{"experts_per_token": 2, "d_shared_expert": 0, "hidden_act": "swiglu", "balance_bias": false, "vocab_size": 8192, "norm_place": "pre", "norm_eps": 1e-06, "rope_fraction": 1.0, "init_std_o": 0.0, "optimizer": "soap_variant", "lr_head": 0.00952, "final_lr_fraction": 0.0}
Below are experts of layer 7 (counted from 0) of a mixture-of-experts language model. Rows are named router (the router's row for the expert), gate (a neuron's input weights, with its number), up (a neuron's input weights, with its number), down (a neuron's output weights, with its number) and show model dimensions 0-127. Each number is 128 + 24 x the weight over its row's rms, rounded and kept within 0 to 255. Numbers have three digits each.
Before each expert's rows: "mostly gets" lists some tokens that are sent to it at least half of the time. This comes from a sample of Wikipedia text that the model never trained on.

# expert 6
mostly gets: "ations", " School", " work", " part", " ==", "ment"
router:156132134097122119152113119130121150110129082158148121163149145151171108128126099144120142143143156117123070114125141143130137159157124098135092116104144094169123134093151093087131175132111149108178151167104096132116144116188163096126115128161148145120139134155150129088155116140128110135119135110100138135092160138168124138121142124145106059136101159097104100119110102122157127175155
gate37:091122119146132117123109139116099103146141090133108098176110149108144155127089124114124102136169156086143111104162094094111099144118119095130075137154155131120144088135091117136093124141099134149143118156118107121163164180170149099125136116134151136103140137100065133166157114128107117145130140134063122150125106117146129106138154117130090106140129094114136124090096126146121134193128
up37:114122096152177120122105131139143173170137145127149129109144140132154132152120139141104143150117127134109121127120103104100127114103118129145099153107131097161110158145085168131113094141156103152106096114135168173129171147137166143159144134143078159138109113136134170075087124124111091112146136083140134111134073142138142133121143095169155110123181142131142138164104152084091137142157
down37:134126151160159129101120186132109143113147148108113136124137136168122119121112109136109138170104149102129084128100112111114162179106146093175149106120093129111167134138123176125124133185183101175158123138107154120098122130142123124128157122185069172095114121122132143134122113087121124148174162124146128116130161125136144113122120129162134129102133096150124127158122157125118180109134
gate38:132107135118126159118108177117129112103104125123158109184130130132168129129119112178113123106134225129106087128173131139108219124122140086108132105120154134163117158125130132102135127166119115153130118115117118122150164129155152135096087151117124136141105149128121107164151135159096121140125115115136126137149112119140154137144113130123097131133154195159099108129111154163123109125113
up38:110106138156139116092142117103096143158136137091066112130157063126120117106142146147125147108158168114165131149150112108172124127129155129166131157133149170104140150146116129165134115177115146162183107117145102127106096150126120127087132117127156147152141125125133139113153179143114106102152078108111121161141110147141110097098167140112122110132082154131091184129132140133138132139152
down38:152154118119137115116142114104156136098130164157133125122088149133158119142075125164133109102106138128119126123124139186147180120095161116176142197117122115128116100149135097144147152148187180123122100119122120131109139180158075151113083126091109156088147134130111128138159141125105128119142132124127123160080123114111137122143044103117135122132123135124113123123146126140132147133135
gate39:166112123128124144131117130119074137136089081147143156142095192149106127120145145161124118134107108132127065140139142141143100134165120110105113115133122135151160146117152113125114177112110172145175130135136086098118163116146149103140096121153157101119112099157120150134127167095090108079109106099134153112078162120119138132136126167172144094133131150109110124134157109130125130092172
up39:109131147162175101146154166145116102152109165120119088099129144131094110119149132139095105087138169137136139146156142147097135136103093139114106101152095111113111141112079118121121154122124110131104117122123136111081104094109116166131147136101142132121095145109116134128135088151125173120091120111146120134094153176130146132115128115182107094097146095100100187083181132112154135126103
down39:062154124130153098115088121126147127115123173123160154086125137119102139148132082129120124129160161124141116119077078124119172142083085117126123168146105136135150146067153133151110103121140094142143137118124120133167115105132147105127150113156145161116161138118083119130165133118098124177131121152144145146111114110150125121124127157128096143115119099160141125134087125164154106106062
gate40:102155105121147147151140132135145166138128110125167152128138128114138103111086149183153112130100127139114107124112145130099093137153172108147059112119197131131139079125153111120079139137133122107149121140087111115103094164140170108121133130155124087089079158135085135147162114115152126170127129132082130119109110123139096153115149105132124091142109149104144084120143110143118125105138
up40:161149104121074125127102101120149101112130134121135112181143162130153136152119103112137126128117112116097124137144091140115092121124111181102120127141149125111079102111144123128184140118106091112163138163141152134147103101141104149132138119180092111097143124087162173145154078105142107128094133145145076122139133151102109178105113149172155144148159137123115104111088150125133129159129
down40:159157114168189114139159128141123122119116134094128125146091151096110096147183118158138086135145132128087103125102143119134163115137129130172121108161127120132080125102133104112121102154091164108132123133110164114199116112124147128129133122128119152163136176128134137137156124139122139142160174178112102121121088122103111155140108132088118142132084124085128114168111121150137141111180
gate41:124099142141137125105110124123072150135165123164173097162166147115138151103107126160120154131121131087102079151110131141141162117119142144110109156138127153111159144106131152097150157122110117144150158154107121120110130148173168127073145137134155148125151131111111186125168118112153066165123141092137083129127139106146113122147133144148107096138100166137091180120126118161138120158140
up41:098094108166156102130100128114131122133098093141104122136140110137159122121099125099080096122130160134159099097131109113137125100127128103142133134094138094123114143147182148160119161161093127115112134147105131137176134160155132124124160130159094109161129145144105144130157106093144083124138131089098130157102120143132131137126127192207123140120117097137083115143142124179126090139158
down41:095118089148111114131101111152062097111113147127137134122126105090113139135178154131108138140168100143128142137102103128116157102181106124140161149125140142096143156119118130113134151075098154142109134154140103125127139093161128103123097170160098127101103141085082151096118147124121118121150125155141066167081090143096114106143133127116166107113136165138114095105156131126107148124140

# expert 7
mostly gets: " to", " in", " was", " is", " with", " for"
router:101113138170169157153090131125120086143163118073120144159137122108088117129089102114115133108099134112124148174130130093131124154134118152116114082080129133137127103119142113151127073105114143156144102107146130108130108062092084141126155122111114165143151142109114117139107106122112128085137122123121111123118095073160105134139141149146168140168132108118130145171165081108128138153116
gate50:127091135163160111156086170111108122100161162150131111111119102106158174146138127158127114138132130100135126146113137164130198126139124146115144109109143131147163124118163122140147143106102128092171120097058122119107117130117119165127147136129134095086105100146107120147101130189141186147110096110154115132147108070144133138142102132133145125153165118134108146110130126101110156090128
up50:134068158140132152125170105092136150078153128145145139142154107153134100149125138142123161080156115159111075119135171155135116144148095116112126113165147120156146178133136071157114117142138141121162163088124144109142140132138089120112148068154120120143143129113117141127135093161130138142123169148163108154175102095128145095127117140135111156160136179106100112143141136128149128119118
down50:142116099152103112131114124131153172138082181092142137150107104124117152111169121153158112197133129101150130100102133156135141128132153097115166147128160127124155161140120133085112138128139136074113101156107119156140142156097110116143107136131158068061122107158112127137095129121133110125154151093145159081118139103136130134123130136155150112133118132154136106115130141158115139088068
gate51:157096158133143142143110148117086122143111109141122146120115126114065143100173083140118147109145111118121127173148148133139111102152115132128119129103116119128122108132167148135160113145076117136182153165160105136113114121097110119181156141141178109113114123115110158134145115139135127134137167110134137196151094113090106129105155112172180146154092138112108114108129150179115118110158
up51:103123101162141107131108123151138144118144132156149099124116086120139067119123119155180099075148087176161139129116127125120132116161092165108105086093100134141168083100129164165113116097131135127098152161117126117109131098138129143131125154143125138131126137119139153156088127121145109098118113122184121117138180095137099154133117136118106107088164160147143134083099118162121154124149
down51:143144116127133075136093132066158100134130110123152107131135097143131137146168118125127177101122147071119132100151102142102125164124097155099150152156156094108125108114145097133107139123143094087111139144140141096158099108112163120089118115119099109172129152145175092130128156125131161143059136134146088143132125143144135137160123086131133104110121118107104138133115132146107185092131
gate52:117122128131145117140081118100090129157144145127133163156095141096112176104146095120146140119108161103131145146162154096115127123172107140110121143147117089169184097168131158116114100115089143127151158115109129153142078118137127112136143102104108137105155143158146129121134160144138116140095079104141131167134103094198131125162143133150097129140137168092126113160152110119108114173134
up52:137149137140166113145162122102127124166101170130113125149129134134177106151147088131100093147144143109150135101157134105159100156120139120111105179112120137106175097112133113103097135111126092136121104165124161117105139128101092131152135121101095113120147135113132146144135122122171122099135185166100097158140147160094123121140102098134142123124173122117078082118148141194127134085111
down52:138134110136119117135091122124078110149151103160131117144150128123120152156131127150132204104139132141148148125129149152101125133132076119158134135150115137166155117179142131127147100133131139139095133083139161100161126128173119093119118077100148105133108130153129128147161189124150145124126084103144141110140120147164078158145167129115126109110086124070144138142115143101114087163149
gate53:110140145102134138103094146109141117172110122108073139108124089097112106119150170131123127145125116133136130149113161103122112099114105147126106090091072120132161145136105130119130065128101131119149150141191103163106142116113131173145177136131130107114123159125085147138112184096121131121105120151140163085120084085142095163140116174129156140125148128137139159104113155133148140135121
up53:134125158149125170172060127107116118172132142104132128086115146095136106140123136125158157086151102136138106100147155145134106105096151128110151133084129122154128136134096139138127077100135117068154166102102167118127173121165130116126176121115112130110109163118133133127086131118117107106120138166096154110121103123122104117142116118113078125137098088156117110125127140174164093119162
down53:164131121112119134119114112171121149162145139067129117115115117123168103135130153125161112113123139122128110141134128128160163128161135153112100085091095141118083103097069104100109185117104101107146140100123070124106123145146113115150152137131153129072178165150136106158121134099122120114157131149130159133094135107102124134136125143174159153137094147142138101160130114134165135081112
gate54:167132136141165155134119146076131161087118120140092144084097128180135170134099132132122143130144151119141131176150147112106149076130125095111160124141120123174139103116150136124129102116125169136175104163136149106197100118142072124102126100161159150164134130104099137154136094156123113142108108110171158141178129129170117125122138120123131106138141156121123119143120125132166140137151
up54:108129144115166146135147145122126137106089113153145120111130101079107099144129132106147086118132107184084123115144164138120116088153135120140157139123096083145156102152112113215114081129121134082153142121144148096109103126132139165157124074151157116128123131123119153077131101166145123114150149113102140116127131129140144109142155117100081134127150120102154129091163092126125123158113
down54:140123161111125159171150142110145137165104085142153140112117163114055127099138136121105118105151094190128175104157150131113118121133140121129162128167117145128127118195181146116101121118154123149119107107135123136087139149152149093097113136148162169158142128137135136094073108135147145113111137145142129112097102098111144103148153111119110102113134163113155109126117152100094104136153

# expert 4
mostly gets: " the", " a", " The", " he", "The", " an"
router:138131099144131138137120133149169096139094123169139161091092123119127145128140144145113122148174111163141161125090134133125146113140148120121122158185121144115132136139126149077134135133148126139102144142133137149127138179103151120143137161123120116139109094112136078164114175149119116164110160133137121183120095147115120133108151079106131122135150113162096085078098216149110122143127
gate13:147144173088131116142105076197137114106107140142149157133104156121160143126102140158097106104133161189146129148117105139112134167098115156095126139153166114156098117123147137133110096136135073145129124093091110150136115129110097152111133136110123108129130123129119172117150144143156090176145135132156146106133073132148120135116127129128101104128141139197105150139116144092128173126129
up13:146098075133107146090141144136163109092110108147113169134140083116141146113141156108131156168099136164135162077087152123112148116136101137124122152100154122120086133137127110157108105080139063119116134149130164118109117168124114128111122123162119105091096130165143134095133185165152151131148139100152127133151126127114134124143166116125091147139119165079112116119095115105116104155119
down13:132101170135151080169139134127108121126171099086132112129128142072100155104147147172171115121109175131075133146174132103161122135124118138117123114123088144078152110127126135090139116162123136110131069128112077123147132107123116160102158118137134136143113140150129136173050127140148146125113134148123117142157149121147145132120120183163127124115138114134113137158089154125136132120152
gate14:157116150114145181133124168145134148171105144142093114123094144138123103073106091103138091105124115114092152158128118136101171135102119184116101143137141131143114120095134194125124112152137131167160161167115143166099116147103154116116120167089133122100124139112110095151148101128093112141114148124132126130141073124151114156136128128140113142167124167155131116086120139118083128091141
up14:137095086134131144174122154149127123151102150155113142138163102149118136144121133111190137121093095131130100121119130142125085146164140133135136129148173171084156091123100072080089140106089101133099085126125114122127158143140104110124140130126131100131129142089148104134174143136108161108153185159108127113129123095168135087128103107121155103135164105140119137111149128126097097108120
down14:134116108145111128117130099118133136180140138159135164069129143165132120107121158119119132125151093164114166106093141148146163116151136151158098127128073159134136148121134166106123116110115160145118154116146123149122099131150127108187125123090138142121128111119091091112061157122181118121103094116119112172126132166141095160131158093110109073126150117138113101097162135105142124131146
gate15:085132134168147168132149129158128154155139152118118131175116106155138165134126089123088149151114135148127148103116110111094108099148131130114130159097089136127108111164177108151124152128148102121129094103081125124111097122089183122116160139113147147156113090143142136114142168138132087125116106144080121122165144145137101125156099148177165108126166156123113164112125156111074133133109
up15:125121116157124161116103096135147092165134109115151090132102174149063091122131088140118138166145167176101135118119145147142099156156122085106158133137145145109095145135144149110120172166158137129119142137135109100133174106107130106120135140102156117162085116152123158088136139120125111079115135110101142152145154153143147098130143136108150131125114157102142127138056082120109134144119
down15:132129149125150145140091161132143094072066119114129146159133120130152127154105129146130150088159138176123117107146135123108147129103130118128107156147103148151126145146108133146128126152150103121166107088112100129123160136102143146113121126133122115156176134137134150063206114166165084130088137131137089134107131110148146124095098134159121120145093119082120107134131161111125167129176
gate16:152139125136143152146110157113144114169149139133124152077130136140152117101108104161110106109107132159099124144155122137142120114145157135128104177145159112133103149103177184156148134148123124141144155091107144161130115103129171172145133136164094155125071163133122139139065130143125091146081157127183120119117079129148152114131121136168138159135092158096134130138130100145117154122126
up16:175172094093116113090140170148115116132096118138099116140088138095104111113114118168165103120109167156123130153126169100164100135135157130077189087131129100086139106100126116155108138143140192114096102115105142110140146108119120150116118091154171105109130128139167141134092135149099146113148119110106125118124135096111124121133119134127108164147087100119120151146115126141143158123092
down16:124126124125161106139105157119186173147073126152126163120176107102149127132120164120154122133119100148095121128145125134098149142094115137085194153102136134133128118097112122127085101106150109132165156122111142135142122115171139145127086140154140144134133138174125157110140177119111164130153122082141160108117141144131122131134123075160153123159121129098158147139120086083099163114149
gate17:157129095147151170171118155126157119152116159125104133147104118148126121114101163142107130144136116082124120119138088164127104118118183135112109132143121123122161115132190157111151138119131093071144142123104136131115130144107175140164174111095163183125096138121124140125146113165150094170115123067147112160103099123124144123155151098127154127141096133078110138123109111156129142150145
up17:127121149143097119135140096131081074099140123129160113119130154125132164168150091111095152126109105130094130088113133113113108121090140107140162142144127150102081128125130116132087101110111135132134118154151127101136112134092150124154134143089125100131141155180131158104140121138135154132146169123139080126157075140136191097106118151117090104110093126076128165131132069113108119128154
down17:131114101110098170138097136146095103126105133132132129129114151122143168108125119124116139141142093157145141083118132147087129067131127112097131141166128127094122131139118094149108145136129085139099163114126155125153115143123157139167112146147114158166144072126170161095168203119125111173121143121126125150097121102096115138108134142124105138142163092129122082141179103103115121141086